Weights of a small mixture-of-experts language model, trained from scratch on English Wikipedia.
Size: 17 layers, width 256, vocabulary 2048, 32.4M parameters.
Experts: 192 squared ReLU neurons an expert, a shared expert of 384 neurons.
Training: 282M tokens, 4339 steps.
Below are experts of layer 12 (counted from 0) of a mixture-of-experts language model. Rows are named router (the router's row for the expert) and show model dimensions 0-255. Each number is 500 + 40 x the weight over its row's rms, rounded and kept within 0 to 999. Numbers have three digits each.
After each expert's rows: a language model's description of what the expert responds to. This comes from a sample of Wikipedia text that the model never trained on.

# expert 7
router:559464498554502519552524479542451544509520569488415468452507505477585558441547499453494487504469454445539565517484472535495517502526496507468517468478506508491501596501417510534446489474574452465527473510468429517502477475494483527510485556521560521491450499540517461501480510457543460528456503439509508556502454430503466507421489484474502503514452472445457496487539527656453499481517422453430530558452499541507568439520559451546559532443458519456495447471462472479470476424464441533430522499467523514507481450533399567462539512477378444564437500477507479499504482441554531473503495476489466546529513514440520507569457476474434471480457534474492486489485563511441511536541399491539523516529545465513472514530510416462546465519514520460513496482478541496536529460509558
It responds to: Sentence and heading ends. Full stops ending sentences, often after a place name like Indiana, plus line breaks and == heading markers.

# expert 11
router:451495481500515465517552519496486496579527507418448484534547497469549566518534516484485506549483557523504438501561483466530521485516484480499496519444431487491513458427491477483563476507573497553503450450609443446404504497508440492445451522477531515497546536546516527430437506537566578532533495495498523516562494539573475536457548537506527563475477592504515459430445554495496465425516470492495479461492477551492590488426524440509486478487519521447475444474459528448473548435457488467503533475465517483539458525562461547492544468429502506519498456418530428513496526561549471450549428487454516584512499498518499462503469461476464565510443491482407456497420501492481540474513410501520546473501533498574475537466477472476498512537492502455469578584473518549513518450453491
It responds to: Biography lead openings. Parentheses, name endings and demonyms at the start of biographies, such as the ( before birth dates, born, American, politician.

# expert 3
router:561503488499553475515492527563484544510483532487498447493555473501488564469482567547508517569499514436554474542464456496484487518531517496460500506496476473554497509458518496450512533439441430570421484494475522530467503520519442535498487568553517557519494527544494455553536471500445538457397442472461512526524532476505494525491481502530479500448468525470528470437555474534532521438509544511522525441513494488405467523513412511530590521481478501521434466541427485399462527490476521483501493475431538516506480436458478549581499596462483545509537468494503508553545441469474465542503444509519534451534562495532479507576532541535520465557569451484463377528501568489455467452500459430573512456497537439468510567463450568530481473460480527539459449413500438485480470452556522
It responds to: Name fragments, taxonomic family. Letters inside foreign place and personal names, especially Slavic names like Požega and Skopje, plus family in species descriptions.

# expert 4
router:502414472499508475517572560497466573477461475438438516497514489438495544480430495520526568515469494493502467483495461560495450496558509487446503467516486546418468484537572449464562466465483564529481444423450417460500523519503518485533466422460511551505497494496520521554467508543456486543503527561486608510503447530510404510473528445481499476534530540464494524492512552552458459414552470477506458449504551484530438475483504477484526504550481515443537444413519504454519560432476573506387473475470529533446549489502455528506478569481500459497487463551536440515528504390595505433544571512517482521483466445467520481496542531490491552459491551478465477525501498413455478552568555470528537494518488477536499496467544431507460457527510483488472523512411542437508493495464486
It responds to: Sentence openers, commas. Sentence-initial words and commas before a clause, such as The, In, However, After, There, He, often followed by was.

# expert 9
router:517535485530494490527518479517471501501543452445526467562497611531569530507489458545490487526444481552462517510508489449500458500499517481533411504462583541510522488508531433481513475428532434556506397482520465453502479546523505481488518474463593455538521520518516522484470517500502495537536491534523483473485409518431462559498501522496400480474506519528525501484453487478570446486454477537501490488517577507447483491514479542464508486514437467458456461473522597430490535464495557452487436564396511548467546522510390536496488453479436423511491473482517494515477534541440468419458511564502538443504552447460496442522430503517467541514479480540487485611425446425474434534470494490568478447509466541489450506547511443482542557583498483421478506521491516483475533504467473
It responds to: Narrative verbs, word starts. Verbs and word-initial pieces in plot summaries after subject pronouns or names, such as es in escapes, already, is, very.

# expert 14
router:582535475490561455492466486420468447552512432472455534531478507524537579460502531534421509515418520497526549467598437497451477453532525491456525518505479556505489546478499428513479494524533445563570465496465468494473430539527486500512488465490499548479412474544510497455553520490534535532498470476486496509462449460517516556493593495417519544486508600530546554467467503481458546469480492490504472501477465461559558517454477481393552510530493487459526478474504608527465503528536463493508515524488432482492490528517476566492582470499504511529476540458544429515378532534495503497435532557546468544557525516510503472536576523541507446496514553552470464501519463454497514566459461500530529445447509520517469550561505441482569523534445458536480546499468433487495489429427443
It responds to: South Asian names, credits. Name pieces in South Asian contexts like Say-ed, Shahe-ed, film credits with directed by, as, and titles President, Minister.

# expert 0
router:568470505483491479509477555525511579469490481486469526521497546466539508410485468505543498439471538477493476419544487525449444496548517507444525563438554432428468528553493562473515442449540506467536436474558491502490494531468515474472550556487467457460488497455519501556454474525509455537531562509495495577467533487507481557460447497476482512489423484506412457558508457522523476445475487484572489517498499414540482582513549479465520525482474461503482565546500482474490516496503537470469477487503560505478440528511525475573519487489450490554428555505587523483532440491499547481572464508502543467547515458438465454566496563510513449476456499499404396491564532521505489491575476522536575480480458471455432535519556465583576505570521571433428522463544507449527504505555499
It responds to: Suffix pieces, wh-words. Word-final pieces like plural s, -us, -ness, plus conjunctions and prepositions at, where, when, because, and taxonomy Species labels.

# expert 15
router:508471516568525506470542536506464538543543516505485482546469475511507521468425495557479516511509440463435494492433429515494512463523594480469494515499580505502503507429475517494500440454488514535415561411527477535510527447533505446528479574609538533545517476510572521606498494461485501461447529496533515512527540519501429465542473453516448428478466521552489502494548419520512510562485487477424550471425565477513502497534547529490419454535476523482532552531464504473488512536479507480431535556452511514524447403499494471484554524518460489538527476468534520495477507489527479445514528534578547473481532444451477469559514599496453493547552589501561523567610489451420480527563416444515498489483462555527491457473526481511462526481482500530518482413478515525544473490479510
It responds to: Prepositions and re- prefixes. Prepositions and conjunctions in policy or academic prose, plus word-initial re and inter, as in resources, referendum, for, of.

# expert 5
router:547505520559523500538558432494457524517530576553442503539518561421541606488511561554444574535419504515535487500460515559535528542525501459474516517473549466515441507523490486443543512542491506503532531489473510510580539454549493477495490483560467542498463503531551523493466592425530509511588477554541552537483490542575406504515477456479467502530467584503593471588540524480507477547496451500473565485524452490506502507449463551482412454447492540530479476473486461552529546479445514481427531467484489480446478471494524497548555481483529542457451445502544472543502510418554474486494512439505579502501464508507467512556476475479535581553493463500416528526547512546423528516465504510537532470462433497498435503474463486485521567486475513514468521478440466552428559479436504
It responds to: Infobox and list punctuation. Colons, pipes, equals signs and line breaks in infoboxes, tables and lists, as in Playing career: and Genre:, plus field words like Born and Total.

# expert 2
router:567540477505562485467495561491485518488529463453529487485451527448516482488429513499528533489457504529535514436445472454547521495533523444395505478519533400494467496512525518443574523482512568527475567513481454513503524432443450519505509513586493528466506559454475509486467584538476504465509458558472568417474502549468486536467455537424538439564556499511488443423512447497552497552408521499455550469500483405508496523524566529482550597501410428461529561539495535496472462523531491429504468532495489520475506507552415483521521470484551557526528492550584519480470492526538474511488510459462502481511559487456497432456492578491485501455541537480457489554516497480508477484560521518473523416504592471564482475447473522481463495436469504505504468525444420513562527469537490
It responds to: Word-initial fragments, technical. First fragments of words split mid-word, like b(lack), bo(nds), la(unches), in technical, chemical and engineering text with formulas.

# expert 10
router:480488420475517420562499599534483544533566444528537509569499511485607585481463515465466483485475492438496542459565509498446486479479489537524508510532517476479480503522528468526456543515501528563540430508495491428491539413584489497453499420496477425521477501503528523534504464502528464536464501557457576453492457547521466521490544530515545437542514555542498465451507546495521442463502515477455479520517465575491506405428533446507519481527494544504580485605548483535534504491451474470464517438456524546525523456510452553511577505458482482535518429476500529455455473496487445500538458551533529505474571491458443472513448532575473444455535553499523492564506479484515413498464460506485491469515466505466448443469460417532557568576481424472473518513514555527514539518485462
It responds to: Name syllables, tables. Syllables inside personal names like A-li-son, E-li-minated, La-r-ry, plus table pipes and modals would, may.

# expert 6
router:501463480545544482508482491520434526538494519497445469542463496421575536534500515493456561509498453543451541454444547448487530531515521473505420563485529455447534475449492487477534540389542490514504475529481509532544442507469517546488423476534549450507494533498479545494552466483466482476443523581499510463512556478468476491483491520472569421522482516541589440525515510553498501509473444461498564538598451497484507572457466499497555534517433542484563544445563549504527519513545508571487456512514532460515535481514461553474500499428524455463551494408499486563508482515474395547451497510558549467471529424527451506536529530467490422546520534566497535550513498485543482547553521548602527461506515552556470505502549448575490498466487500449442535445520417529461566483498505
It responds to: Headings, music lists. Line breaks after section headings and lists, heading markers, and quotes, especially in album track listings, discographies and song articles.

# expert 12
router:475534491560545506498518527544444548525501477537515501538535580480465474498459475464483501533419484509493483471475500498451528472530515475483521442507483484526482526527521439484541517493560448533540481497535479405533559543529515532512534423531496471476467492554464484530562500559507450466479501538476493482474455440558412492489489462480472512549426509468536487495556499436567425505483538430554479519481500538526453436418571465432471488516446545537475444591483535503492572498519556498425470482439512502462522483483492483471503539481446518529452511446481532550486483516461441509503517529604499477425559532500505518512431508531454528520464518574368474530523516454520479605457470510488513498523546445546496512543516520574534506521490523476527589521525526505507510461441336
It responds to: Sports match reporting. Spaces, articles and verbs in sports results like scored, played, won, finishing, goal, debut, plus blank table cells.

# expert 8
router:443451450477542499511486553443466532449439487487474568444502517491539610560477482458511511567485452594490524514547511504500432526475537449476506554509509396444476470493469473504542483530478493522524526505555470449531477519491514473516544520512536531440551487460610430577519454442593501500489492525525495574471580466513483455419578512501510441471494513533505542510469485503477484505511480508473551476562537473446443505403521473547526533446443512460512509515514476517401579421508515501513552541485419484490487433515536516442570483448502545503549512535474479445472522470498528462445477502512551529510479436555491534484523606496506471454469490488526517481492541459462475475490466513497490461477450477561490484477477464513585503477433492519481439533450480469442599437465484
It responds to: Early name fragments. Second letters or early fragments inside names and words, like P-re-sent, Pub-l-ished, G-l-entoran, Sch-rock, in lists and tables.